From a checkpoint of a small mixture-of-experts model trained on Wikipedia.
Size: 14 layers, width 320, vocabulary 8192, 38.6M parameters.
Experts: 16 experts in each of 14 layers, 128 SwiGLU neurons an expert, 3 picks a token.
Below are experts of layer 10 (counted from 0) of a mixture-of-experts language model. Rows are named router (the router's row for the expert), gate (a neuron's input weights, with its number), up (a neuron's input weights, with its number) and show model dimensions 192-223. Each number is 200 + 20 x the weight over its row's rms, rounded and kept within 0 to 999.
After each expert's rows: "comes after" lists some tokens at least twice as common just before its tokens as in all text. This comes from a sample of Wikipedia text that the model never trained on. Tokens count by the router's weight.

# expert 2
router,238,153,181,218,208,209,218,219,185,209,239,224,170,236,177,183,216,231,197,192,174,209,178,213,203,209,231,194,255,231,206,223
gate0,191,181,172,220,243,217,204,217,196,213,236,205,205,194,193,237,195,212,232,163,163,230,202,199,213,208,215,201,214,215,180,202
up0,174,190,199,180,213,221,175,197,173,188,214,184,203,168,228,189,215,203,215,174,185,221,222,199,208,198,214,211,203,202,186,181
gate1,178,195,232,202,218,145,164,182,168,207,225,212,172,230,211,231,194,222,229,238,218,185,217,196,203,142,192,165,212,165,199,186
up1,207,201,217,187,232,178,206,177,183,200,224,184,168,212,197,214,169,234,233,249,201,187,228,207,187,162,211,158,198,192,199,207
gate2,188,196,175,206,200,208,233,194,206,187,221,210,232,183,187,216,180,181,209,213,229,169,195,221,194,196,198,207,195,197,212,228
up2,145,202,213,197,201,201,166,221,195,233,225,191,180,229,217,230,196,196,185,228,179,225,202,181,203,168,203,206,205,220,178,155
gate3,189,221,182,180,176,228,176,207,203,207,250,220,227,177,198,177,190,212,215,190,212,158,233,208,202,234,214,214,218,191,181,231
up3,225,213,225,189,216,194,198,240,190,234,214,195,217,238,207,196,235,184,212,207,218,199,238,222,194,231,181,212,204,216,208,221
gate4,213,176,161,224,196,199,192,175,238,209,195,217,162,201,179,182,197,208,164,195,175,215,235,197,184,239,194,207,227,213,195,188
up4,198,176,235,194,166,181,243,197,174,219,222,232,218,225,205,173,229,218,209,237,246,176,184,208,191,190,204,182,209,188,214,222
gate5,265,174,188,211,176,210,197,197,207,182,221,262,196,185,195,210,232,190,163,171,199,161,175,164,196,193,268,186,230,205,208,180
up5,193,192,222,201,188,181,234,175,211,212,183,226,205,163,220,236,192,198,211,217,171,201,204,176,207,201,175,197,179,206,220,167
gate6,196,195,205,178,209,184,190,180,212,223,191,218,215,182,187,167,192,235,189,184,236,231,217,184,184,204,164,196,189,178,204,193
up6,200,229,210,208,175,197,196,181,195,196,212,183,217,162,184,186,206,175,193,210,227,190,228,228,223,203,158,203,234,229,208,207
gate7,203,213,206,183,218,217,207,182,176,203,181,215,171,173,205,197,237,206,236,210,239,180,183,217,216,198,191,196,191,182,184,172
up7,166,216,216,210,195,196,227,197,194,199,204,201,189,171,216,177,216,201,216,199,253,187,188,191,198,192,174,192,188,200,181,194
gate8,210,190,225,169,177,217,190,181,206,196,194,248,226,217,208,244,236,196,174,188,246,194,198,216,198,204,174,182,205,194,194,196
up8,195,206,212,180,187,205,172,196,162,209,220,213,185,212,210,242,209,228,193,201,196,132,192,195,192,183,220,213,191,150,199,220
gate9,224,200,224,180,244,217,228,224,162,194,176,206,212,217,192,199,186,167,178,213,196,231,183,234,208,199,172,192,223,201,211,181
up9,199,185,201,227,185,207,178,189,227,185,203,190,183,195,217,213,212,222,202,206,194,214,216,187,199,210,205,203,201,188,190,184
gate10,181,203,173,201,202,196,206,229,212,218,192,189,226,200,188,157,212,227,191,200,202,227,219,164,178,174,203,215,211,224,184,191
up10,197,201,219,207,206,203,174,169,176,198,201,196,184,224,181,243,198,191,224,191,244,188,173,215,209,189,229,203,182,206,200,210
gate11,174,198,199,208,212,210,187,171,190,224,172,209,170,207,219,177,209,236,237,175,164,204,197,201,167,201,191,201,196,214,191,214
up11,190,165,237,180,211,215,181,226,217,208,212,222,201,196,173,234,158,230,169,214,195,182,188,188,189,214,164,210,202,201,172,192
gate12,233,183,201,202,218,232,214,182,199,202,173,181,188,166,189,212,217,116,178,196,186,191,183,227,186,209,200,192,225,235,176,204
up12,189,226,178,172,215,194,174,221,230,212,186,224,218,173,169,176,194,220,204,226,159,218,224,195,215,195,196,182,176,209,211,206
gate13,205,178,196,200,240,231,201,234,201,210,170,183,170,196,191,206,176,199,215,183,188,245,177,193,199,203,204,195,170,226,186,236
up13,179,226,201,194,204,161,206,198,183,143,186,193,198,214,213,194,232,196,184,221,231,148,214,216,190,208,219,200,221,144,202,157
gate14,199,206,172,201,191,178,218,204,153,220,198,216,219,208,216,206,202,225,215,173,227,189,175,187,210,178,207,193,191,190,212,186
up14,196,210,199,199,226,219,200,201,153,192,208,182,193,181,188,205,191,209,203,174,208,225,183,191,197,191,204,233,212,189,216,161
gate15,165,225,176,185,173,211,196,179,242,231,209,213,212,179,199,207,190,177,197,183,205,191,204,181,203,210,209,192,147,217,197,224
up15,218,192,199,214,213,229,185,232,182,212,185,203,226,173,195,200,221,190,191,186,193,216,190,183,215,192,195,160,219,230,192,203
comes after: " ", " (", "–", "201", "200", "202"

# expert 1
router,225,175,159,208,214,198,221,197,191,214,213,234,179,228,182,228,199,243,208,198,188,205,187,192,164,215,220,198,203,226,215,227
gate0,224,196,201,185,214,166,230,203,191,153,191,211,180,192,190,207,218,209,209,179,157,223,192,197,197,177,193,200,209,206,188,203
up0,207,207,212,200,210,194,208,210,200,216,182,200,188,191,182,249,196,196,222,191,188,172,241,217,189,190,182,217,184,230,205,201
gate1,181,197,208,215,190,196,182,204,207,212,193,187,173,168,248,153,175,186,193,197,221,192,171,224,205,201,168,203,227,193,202,190
up1,215,207,197,219,200,220,161,186,206,189,205,219,203,209,204,184,196,201,209,199,191,199,196,194,229,233,211,197,191,192,208,211
gate2,193,185,178,209,223,168,190,215,179,210,204,214,196,234,190,218,237,229,228,203,174,224,183,153,222,177,216,231,220,198,242,192
up2,177,200,206,199,226,188,208,219,168,170,220,205,202,170,181,201,181,217,191,209,210,212,199,197,197,180,211,242,184,205,234,202
gate3,164,185,196,210,202,160,202,218,195,225,200,233,214,203,197,184,228,164,209,216,198,198,229,205,178,198,194,190,167,238,160,231
up3,189,213,166,194,172,175,187,174,193,194,210,222,199,193,187,207,189,203,220,218,202,222,220,170,208,187,221,233,218,177,181,214
gate4,202,200,202,175,235,192,173,169,212,180,229,234,199,197,238,192,200,206,182,225,186,161,177,180,215,180,210,186,208,164,200,160
up4,221,176,201,192,202,147,179,182,176,189,178,196,194,251,218,198,231,209,222,220,186,196,199,213,206,208,223,234,186,187,181,203
gate5,206,212,180,172,216,219,171,224,173,188,215,190,187,246,225,204,167,192,230,230,215,160,206,210,168,181,233,229,178,228,199,214
up5,181,210,205,221,237,220,207,207,184,196,217,168,192,223,225,212,203,210,190,199,206,218,218,182,209,191,200,186,174,227,193,218
gate6,190,178,246,220,195,184,202,154,191,187,234,174,184,194,189,180,202,181,202,207,193,212,191,215,177,171,170,162,217,189,206,196
up6,199,201,200,200,189,207,201,223,206,183,184,192,200,225,207,208,225,209,187,195,189,192,204,205,229,205,259,221,194,203,212,192
gate7,200,195,192,186,180,223,172,206,186,218,196,237,192,214,203,183,218,209,205,219,177,217,183,189,221,179,196,186,189,188,234,207
up7,171,175,213,196,179,204,166,227,172,185,184,209,228,202,193,200,223,198,206,185,188,196,190,197,237,219,194,181,202,194,211,191
gate8,175,197,201,225,230,197,181,176,205,190,226,213,174,196,181,225,203,203,207,178,204,212,205,214,168,159,174,207,204,216,203,162
up8,196,193,229,205,181,187,174,207,217,215,215,196,240,174,189,208,185,181,147,231,206,185,191,215,223,228,226,221,186,224,228,184
gate9,217,181,208,203,236,206,195,180,189,199,195,195,203,226,178,214,214,191,271,191,222,173,202,222,231,190,189,222,228,229,158,224
up9,166,191,166,204,236,226,217,219,229,221,234,220,207,212,195,177,217,223,205,199,182,171,200,194,195,195,213,190,204,155,235,199
gate10,199,188,205,193,185,210,213,210,188,183,194,200,212,196,180,227,188,195,203,199,213,221,180,249,216,194,191,195,212,181,238,185
up10,221,208,211,185,195,183,196,220,193,209,236,212,219,227,217,152,218,195,157,174,204,214,200,150,192,210,185,173,204,187,202,202
gate11,196,196,198,196,189,210,183,167,181,194,209,176,203,193,210,190,205,202,190,172,186,239,203,189,202,230,206,175,195,194,174,208
up11,210,225,171,216,198,194,187,188,194,180,161,202,181,162,221,189,197,205,163,238,196,187,211,204,176,194,224,201,231,212,197,203
gate12,184,194,228,211,227,183,180,192,202,263,202,197,239,205,197,229,204,197,191,196,176,173,210,199,214,199,194,207,201,215,235,230
up12,220,224,216,196,229,193,202,217,202,204,196,195,207,190,194,213,198,182,237,195,169,188,201,180,222,197,209,203,185,222,180,224
gate13,212,181,194,221,233,190,167,191,200,224,156,178,202,219,153,189,218,212,231,179,220,225,205,203,205,201,200,171,231,198,159,229
up13,187,202,197,183,192,213,194,209,224,193,196,214,202,203,202,220,204,185,169,201,225,208,227,192,181,227,211,192,187,191,178,221
gate14,199,218,208,172,245,209,178,191,171,229,202,233,222,185,174,176,176,228,165,210,200,208,192,184,190,219,193,197,216,165,215,198
up14,190,187,210,191,196,200,183,185,210,233,186,215,198,186,193,228,187,178,181,210,213,213,176,225,193,231,202,215,206,209,172,216
gate15,182,190,176,201,189,176,174,206,183,212,183,233,205,232,178,208,196,181,203,187,215,252,180,252,177,199,227,174,162,229,215,216
up15,217,201,192,205,213,215,197,159,201,211,246,211,200,231,207,188,206,203,174,226,228,195,188,217,207,190,216,216,216,228,164,203
comes after: " the", "\n", " The", " in", "202", "The"

# expert 5
router,227,123,191,251,226,196,212,212,177,211,227,230,191,218,179,192,215,187,192,201,190,214,184,183,181,198,184,195,220,216,231,206
gate0,169,221,206,185,211,178,212,190,200,187,194,193,189,194,205,240,204,178,184,200,186,214,189,211,193,227,177,197,190,206,214,177
up0,222,201,199,206,241,195,227,217,189,193,216,216,213,202,183,208,206,202,199,222,182,209,217,228,209,206,179,183,190,213,215,182
gate1,197,174,201,204,203,242,197,182,213,225,216,206,188,201,199,220,222,190,191,191,186,184,224,215,178,161,208,205,220,204,201,187
up1,205,186,190,232,216,194,232,240,173,207,190,230,223,234,215,213,151,227,202,206,185,223,201,178,180,234,171,191,195,214,213,213
gate2,203,195,193,197,205,197,211,209,217,194,204,194,210,196,237,205,185,188,192,209,222,223,178,182,205,206,191,205,220,198,194,214
up2,197,204,185,201,164,195,210,230,188,188,205,195,188,217,216,215,201,189,201,193,205,181,196,208,200,226,230,213,216,192,197,245
gate3,196,189,196,184,168,206,172,182,202,218,194,233,202,179,202,197,203,219,185,175,197,209,203,206,187,189,196,190,195,199,180,178
up3,212,202,200,198,203,215,180,189,226,214,210,251,201,199,197,210,233,184,222,165,191,214,158,184,189,210,190,243,212,183,204,209
gate4,194,220,206,226,220,205,130,167,195,228,206,194,199,188,199,194,170,221,229,219,190,223,202,228,202,187,208,199,188,211,199,220
up4,213,202,217,188,190,203,182,209,192,202,196,210,191,199,219,160,213,210,204,175,199,160,178,249,202,194,212,207,196,182,187,176
gate5,158,193,207,189,211,207,182,200,203,185,185,210,205,189,183,239,186,182,195,204,211,227,215,192,197,217,193,230,182,187,223,205
up5,233,172,187,194,234,157,206,191,219,209,207,202,176,191,212,199,213,169,193,224,206,162,236,233,174,175,196,195,204,189,182,157
gate6,231,207,182,222,180,205,196,163,174,181,192,194,182,208,219,206,224,177,205,197,186,171,210,228,173,180,182,223,192,183,229,220
up6,202,199,191,176,174,203,185,189,159,198,196,157,177,186,210,207,222,168,171,186,199,186,157,209,220,192,221,200,216,195,238,191
gate7,247,192,189,245,217,180,203,197,209,207,235,181,221,210,212,225,227,209,182,222,198,201,206,233,190,174,205,216,151,189,184,194
up7,218,196,183,153,217,231,182,231,226,227,219,186,211,191,167,204,225,182,206,218,208,169,185,196,243,193,198,191,225,175,192,196
gate8,223,198,202,225,197,225,228,204,154,228,175,211,202,202,169,238,242,242,171,163,187,205,173,166,214,221,206,213,217,198,195,207
up8,237,186,197,185,220,217,205,199,198,178,176,179,213,202,211,167,169,184,206,215,208,202,194,214,179,169,202,189,169,245,217,205
gate9,210,199,240,186,195,209,185,192,161,209,202,174,181,228,245,177,226,204,164,207,175,177,161,223,216,171,228,215,204,220,171,220
up9,207,215,202,190,168,224,204,241,179,210,191,172,184,224,199,175,188,243,199,184,163,193,195,220,222,237,196,206,210,188,184,208
gate10,181,179,208,218,206,186,194,175,226,215,194,217,223,191,195,217,202,183,144,222,166,195,143,209,210,207,170,200,179,213,202,209
up10,162,189,254,167,203,204,249,208,217,188,198,168,185,188,176,213,180,183,201,183,187,233,211,189,231,225,178,197,217,208,199,211
gate11,216,192,151,207,187,193,201,205,196,168,215,183,198,249,173,161,203,190,211,171,198,216,229,207,232,177,213,192,184,204,208,233
up11,217,163,193,187,217,237,229,206,189,223,176,200,236,189,202,234,206,212,184,197,192,171,175,194,172,221,224,182,187,208,220,204
gate12,199,243,175,167,186,228,216,225,170,198,197,185,206,175,212,233,199,191,187,228,212,215,195,178,205,210,210,207,205,224,227,227
up12,226,191,192,218,220,206,205,219,180,190,204,225,175,210,221,240,174,199,188,214,235,206,205,221,197,198,181,228,210,206,194,224
gate13,228,199,206,218,225,184,176,191,192,233,226,227,178,202,234,183,201,213,197,193,171,218,234,185,177,204,193,195,212,196,230,179
up13,186,176,172,198,202,207,198,199,223,219,213,207,215,225,222,213,198,206,195,232,205,195,217,171,206,179,185,191,210,202,243,213
gate14,223,169,168,187,212,200,203,176,227,184,199,213,216,201,190,178,225,164,154,153,225,178,198,169,225,209,186,179,223,178,174,209
up14,210,192,206,210,202,185,210,207,194,210,172,187,216,206,157,198,252,198,165,198,230,198,215,154,193,152,207,186,191,205,205,214
gate15,199,190,239,202,258,184,198,211,179,180,189,192,192,224,184,206,162,213,175,186,206,173,163,199,210,211,202,191,202,180,224,211
up15,184,198,204,222,225,220,218,198,201,245,201,200,172,172,189,221,204,188,197,216,206,175,185,210,173,208,182,224,208,222,187,215
comes after: " H", " |", " P", " B", " M", " T"

# expert 13
router,220,184,171,211,210,197,214,210,179,202,218,195,197,234,161,205,203,200,192,177,183,209,192,200,185,213,259,210,217,231,228,217
gate0,200,220,181,216,223,208,186,179,234,192,184,184,240,179,215,179,198,181,215,184,223,195,178,194,175,191,203,213,170,200,207,210
up0,171,181,220,194,189,197,182,220,205,190,201,168,224,176,218,168,193,189,208,200,196,195,210,195,214,202,192,177,225,203,216,207
gate1,178,203,197,167,218,171,214,208,194,172,194,185,197,159,186,212,145,224,191,182,209,184,213,184,201,193,220,206,199,198,206,227
up1,223,204,202,195,205,198,211,218,197,194,232,226,195,193,227,201,205,178,229,221,195,186,150,200,217,203,198,215,190,202,174,192
gate2,193,214,152,214,221,212,198,193,178,211,209,208,197,204,229,218,207,180,238,224,218,176,198,209,195,236,172,216,202,179,198,228
up2,209,197,221,205,205,199,234,198,208,189,185,195,206,240,144,211,222,226,162,176,162,237,189,176,191,172,212,178,185,191,202,177
gate3,187,194,178,167,181,197,184,180,196,210,197,226,167,188,194,204,220,205,179,181,201,211,188,204,198,174,197,190,217,187,176,204
up3,192,199,208,211,200,192,177,201,192,191,220,219,193,213,187,183,202,159,209,170,177,179,214,209,203,195,200,206,204,208,193,220
gate4,206,202,238,174,193,210,189,199,198,217,159,241,202,195,173,182,187,191,198,204,209,184,193,203,205,203,201,171,237,181,187,185
up4,191,208,210,226,221,190,193,203,178,211,205,252,200,221,187,181,235,186,182,178,189,197,232,193,180,212,187,210,203,213,184,190
gate5,185,195,209,218,153,215,178,145,170,200,210,199,187,196,177,196,204,207,232,212,182,187,177,192,179,196,178,220,181,205,203,170
up5,191,210,212,185,203,193,179,207,183,180,222,204,157,224,187,244,187,216,164,165,208,216,171,200,234,185,221,202,208,207,198,198
gate6,212,185,204,182,208,222,222,194,195,236,213,223,221,211,210,198,217,184,203,201,228,206,202,189,186,203,184,219,216,218,208,186
up6,211,205,212,217,203,195,221,187,199,219,203,203,202,199,230,189,192,150,230,188,218,227,227,194,189,185,233,205,214,187,199,133
gate7,193,210,210,193,129,173,204,226,173,195,201,193,182,193,189,209,200,184,253,185,194,194,204,191,186,191,214,233,184,188,194,200
up7,182,185,230,232,222,225,204,189,208,186,232,183,227,232,189,235,201,208,195,189,171,219,228,179,188,192,181,208,183,202,190,211
gate8,236,193,196,199,213,211,208,194,210,203,201,204,232,171,192,206,171,159,165,208,202,208,213,201,226,202,203,177,191,211,177,190
up8,257,192,210,170,189,172,182,174,212,223,169,210,217,182,198,184,217,205,160,164,198,214,184,192,210,211,190,144,207,201,205,199
gate9,195,205,184,202,219,236,218,215,188,198,214,196,188,193,167,227,182,197,214,204,179,213,224,189,230,202,202,191,237,192,184,225
up9,219,196,201,194,226,213,225,212,211,249,193,224,187,204,171,178,179,182,201,223,205,201,196,207,215,220,184,204,206,222,204,236
gate10,195,192,153,188,257,202,206,192,190,213,184,216,194,190,175,226,216,212,211,191,193,191,205,196,189,206,191,177,201,180,217,198
up10,182,190,223,198,207,215,187,204,233,219,221,205,197,158,197,191,184,197,179,178,226,211,222,212,202,217,202,204,189,198,225,190
gate11,191,209,211,193,172,211,190,173,214,206,191,206,206,186,158,207,185,196,181,205,194,212,160,193,206,222,212,167,179,198,219,195
up11,220,196,208,236,211,208,202,224,197,213,198,183,199,199,219,218,195,211,195,216,197,188,202,183,201,217,200,171,211,230,216,206
gate12,166,189,220,211,192,191,189,200,168,187,232,239,199,219,206,240,215,183,214,229,215,184,198,193,191,206,211,210,201,214,201,203
up12,204,208,224,209,223,181,225,200,241,164,206,182,184,212,214,202,201,200,199,212,195,216,209,212,185,197,225,217,168,199,202,229
gate13,180,189,209,185,174,220,220,238,205,208,204,209,165,201,182,208,219,219,235,220,180,203,182,205,195,208,152,163,205,202,220,232
up13,172,194,216,204,207,210,211,225,197,210,209,202,186,193,165,187,202,200,202,219,203,198,217,214,219,201,192,192,179,210,209,212
gate14,173,213,198,194,209,200,170,184,188,198,179,178,218,179,187,169,202,178,158,213,208,210,243,186,198,185,204,180,193,221,200,191
up14,184,189,211,210,185,250,224,198,225,252,180,206,229,215,227,187,227,211,207,194,180,158,166,190,192,201,226,206,199,182,213,181
gate15,180,191,205,213,162,171,216,198,171,226,180,218,204,188,196,171,188,193,225,238,188,179,212,175,196,225,222,213,182,217,204,198
up15,232,198,209,213,213,198,181,195,215,200,203,199,197,202,232,210,222,201,174,177,230,208,232,201,219,151,209,211,195,194,216,215
comes after: ",", ".", " that", ".\n\n", " it", "201"

# expert 6
router,192,142,175,208,215,205,216,209,198,210,211,208,204,226,195,231,198,219,174,186,206,223,204,177,206,232,245,181,195,226,223,215
gate0,202,190,195,180,185,204,230,204,184,196,182,179,198,213,199,224,219,215,185,166,187,216,176,189,215,198,171,190,203,268,153,221
up0,200,198,206,204,242,190,182,174,180,203,207,222,188,212,183,227,207,201,225,194,214,218,189,195,214,188,215,189,205,212,182,197
gate1,176,179,191,204,222,174,222,216,208,169,221,181,172,238,219,185,241,196,206,203,225,184,203,212,213,203,203,208,228,195,217,187
up1,192,202,185,208,217,215,211,186,221,229,186,171,206,199,206,205,198,198,184,213,182,206,219,217,174,202,191,212,214,192,199,191
gate2,238,205,229,189,221,203,217,201,158,178,186,176,219,193,219,220,185,185,200,218,226,219,201,193,201,177,197,204,204,207,189,170
up2,241,204,219,187,213,169,242,213,182,237,217,204,207,195,212,227,206,189,214,221,179,209,179,188,180,179,198,224,221,218,179,190
gate3,199,202,211,200,191,218,169,191,183,206,198,204,188,203,186,203,183,174,252,192,197,214,222,244,199,210,198,219,221,231,202,198
up3,205,180,228,189,201,233,182,211,179,183,156,208,234,213,191,214,178,184,222,203,206,215,201,170,195,183,201,181,173,205,219,189
gate4,160,182,210,222,208,175,193,214,222,175,217,198,194,224,210,224,210,181,224,232,202,200,213,218,212,188,239,192,186,202,195,200
up4,207,200,205,208,213,210,231,240,191,187,176,177,185,210,220,226,206,213,235,185,201,232,193,192,181,167,195,212,216,200,167,199
gate5,160,236,212,207,187,196,176,153,194,159,241,193,185,144,216,197,233,175,236,202,176,238,226,221,207,216,192,196,189,148,205,190
up5,209,206,206,215,181,238,184,216,219,206,213,209,194,206,215,188,175,153,193,182,218,215,206,191,204,198,192,212,165,224,190,178
gate6,207,214,224,194,174,231,210,185,213,219,234,206,211,161,206,180,202,201,191,207,202,211,209,161,176,170,212,194,171,213,193,200
up6,177,197,211,180,200,204,199,175,200,237,194,194,238,206,201,186,201,238,209,206,221,192,210,172,193,185,214,188,179,208,172,152
gate7,187,212,163,221,192,206,205,209,199,219,193,164,188,201,176,191,195,197,209,190,173,173,211,215,210,177,208,186,207,186,214,203
up7,217,183,178,202,208,207,219,199,200,211,218,215,195,194,186,148,184,199,250,182,177,200,236,175,219,233,170,218,190,189,209,215
gate8,198,217,171,200,194,241,184,165,208,167,192,207,229,171,204,216,194,186,196,198,196,209,206,220,228,184,189,168,205,169,165,206
up8,205,194,186,197,198,169,217,195,188,174,232,228,188,169,185,196,251,208,197,217,187,191,214,217,184,164,202,192,193,223,238,207
gate9,205,197,196,196,206,189,191,179,192,215,155,198,228,170,256,155,171,220,190,175,216,202,229,175,204,183,198,213,206,216,242,195
up9,199,197,209,189,219,230,168,163,181,240,248,199,184,223,171,207,205,183,235,200,174,207,223,228,192,187,174,202,178,213,203,176
gate10,208,176,169,203,169,195,185,225,194,193,194,202,201,203,207,172,168,225,204,169,207,186,211,221,190,193,192,201,209,194,163,200
up10,213,188,199,196,195,199,175,227,184,197,240,190,221,235,208,185,228,167,171,206,163,220,175,204,212,190,180,205,210,192,201,220
gate11,203,191,212,215,209,232,223,205,199,197,198,211,198,217,182,209,191,194,221,190,197,187,213,184,214,183,186,184,205,193,187,180
up11,206,208,172,186,203,193,213,200,216,198,208,206,181,193,183,225,207,182,224,237,202,193,173,199,230,157,218,185,213,159,196,213
gate12,197,209,180,215,208,191,182,189,186,206,192,191,198,173,193,220,200,165,185,186,222,200,194,203,232,196,240,200,197,240,184,192
up12,181,205,198,206,196,200,209,204,196,201,181,229,209,180,220,212,232,173,229,188,193,204,187,202,226,200,226,189,216,196,213,185
gate13,191,167,201,213,199,199,173,164,195,172,224,234,164,195,228,211,189,191,236,203,203,195,207,231,178,169,202,191,214,205,201,190
up13,206,207,208,208,197,215,174,229,218,197,203,181,155,210,230,194,175,186,169,197,221,223,209,189,224,201,223,173,188,218,199,178
gate14,169,218,167,208,173,223,194,232,190,163,231,160,222,208,207,210,211,215,200,195,190,208,166,162,184,210,198,220,180,234,192,180
up14,190,191,215,235,223,206,184,211,191,170,188,227,180,224,175,206,208,183,178,187,199,208,177,181,236,172,209,229,204,192,244,196
gate15,224,230,205,181,201,246,201,203,199,171,205,198,217,187,203,226,205,189,174,231,216,171,212,212,172,184,196,228,213,199,183,185
up15,174,205,187,183,202,206,201,228,197,229,220,189,211,218,223,196,219,199,213,213,206,203,209,209,168,239,194,207,221,188,213,221
comes after: " |", "|", " |\n", ")", ";", "=="

# expert 8
router,211,149,194,250,187,213,215,226,184,212,221,199,204,236,190,194,198,213,177,179,194,214,222,196,163,205,212,200,224,224,226,225
gate0,187,210,210,180,210,156,196,193,210,205,228,175,179,180,194,233,217,207,182,226,163,198,220,202,187,194,175,198,198,198,211,213
up0,185,193,228,200,194,200,228,232,202,195,172,184,215,224,198,192,208,190,157,222,196,201,202,172,217,220,199,200,191,219,185,221
gate1,245,229,175,164,193,227,201,216,222,220,206,179,198,205,169,199,193,211,241,183,196,194,209,193,176,193,199,217,204,217,205,206
up1,216,196,170,208,204,192,212,196,176,198,210,202,221,189,193,192,183,227,153,250,223,201,191,234,236,208,202,188,195,228,197,195
gate2,199,200,218,191,221,198,202,153,193,214,223,225,193,205,185,205,187,214,223,198,240,211,225,183,198,182,138,212,193,192,172,228
up2,224,215,210,181,188,225,152,231,188,208,202,188,246,237,214,190,224,204,185,177,203,187,180,211,212,239,222,206,199,213,202,229
gate3,203,234,168,214,207,198,224,180,204,214,193,220,229,216,182,205,185,226,195,202,213,198,203,215,185,213,171,222,213,223,173,195
up3,211,201,184,156,197,232,184,183,222,174,195,172,204,206,240,207,187,172,201,197,192,203,217,195,198,196,198,221,153,216,205,205
gate4,210,204,181,211,215,204,194,189,189,212,212,223,214,169,205,200,233,199,198,223,185,216,210,186,191,227,188,195,215,237,210,194
up4,196,191,162,213,181,208,183,198,210,239,233,201,182,177,183,235,174,222,235,170,218,177,200,217,176,200,195,233,211,233,202,216
gate5,204,212,189,198,180,218,207,188,218,178,223,156,210,185,212,195,261,202,193,197,216,196,170,202,171,203,177,234,178,217,210,187
up5,229,215,213,180,199,175,179,163,187,179,184,212,190,222,208,204,200,175,201,208,211,207,188,173,222,185,196,232,211,187,206,188
gate6,223,202,216,236,201,153,202,215,216,207,231,202,187,251,190,205,234,146,229,178,193,222,215,174,212,243,201,193,187,243,214,238
up6,217,202,214,228,169,150,207,212,222,152,222,180,178,228,206,192,249,177,222,214,200,210,243,198,169,199,201,196,203,245,228,186
gate7,211,203,173,199,213,223,231,243,175,176,218,184,171,188,159,198,209,190,210,188,189,227,199,211,225,209,225,211,209,187,201,192
up7,203,193,211,182,202,182,186,203,190,217,220,193,236,205,231,211,219,233,183,215,212,216,179,198,186,222,209,190,202,208,207,187
gate8,173,221,187,206,179,179,203,195,228,237,209,185,193,159,185,203,208,227,214,192,207,180,162,233,189,171,223,214,200,181,215,211
up8,216,190,216,176,222,198,205,210,217,176,192,201,226,208,181,198,211,221,199,230,191,188,213,173,247,211,219,221,199,196,212,216
gate9,198,217,213,182,234,218,187,218,206,181,188,213,187,224,178,231,197,172,155,208,189,190,194,216,188,198,214,221,190,186,230,208
up9,180,190,223,212,165,190,202,212,178,201,210,208,197,174,195,197,174,210,196,192,184,211,186,210,206,190,230,218,183,183,172,203
gate10,194,168,208,204,216,203,189,219,217,190,232,183,206,195,212,195,233,185,185,198,214,214,214,218,227,185,186,202,229,219,183,172
up10,193,205,189,200,192,195,199,211,241,192,200,227,200,171,208,178,176,219,237,186,208,227,234,216,174,220,202,200,165,230,141,197
gate11,182,193,209,195,203,200,199,201,178,208,154,217,177,171,183,198,205,209,207,210,214,185,204,217,196,187,195,236,207,187,216,181
up11,179,190,196,174,181,180,212,205,215,167,216,223,243,190,214,220,217,216,167,193,229,211,232,208,225,219,214,161,205,215,201,208
gate12,205,196,205,179,229,193,217,169,197,174,198,139,180,206,223,181,179,177,217,177,216,233,214,228,194,220,193,201,237,200,195,177
up12,183,201,248,200,212,181,193,203,225,171,213,175,234,203,192,194,193,169,188,181,192,221,209,213,176,222,218,187,173,220,190,218
gate13,192,190,182,215,172,190,194,210,186,228,207,211,209,213,173,204,215,217,169,226,212,204,212,211,181,220,220,178,219,224,212,197
up13,205,208,179,195,206,201,190,161,214,216,179,205,164,203,186,218,197,193,210,186,177,205,190,191,196,207,151,198,214,160,186,195
gate14,186,220,197,203,202,252,133,162,203,187,228,203,191,164,228,204,191,201,230,208,197,186,202,193,195,211,173,200,205,216,199,192
up14,198,184,250,166,210,191,187,180,225,171,158,200,216,207,181,195,174,215,198,213,233,227,199,192,209,244,179,167,216,175,210,171
gate15,189,187,242,252,177,187,161,148,203,157,189,205,185,210,234,228,221,210,221,201,219,200,237,193,195,195,168,212,224,195,201,209
up15,169,183,181,176,168,207,175,195,211,214,209,170,221,151,261,197,189,209,184,193,205,214,241,201,241,201,222,183,215,238,217,215
comes after: " ", "-", " a", ":", " (", " was"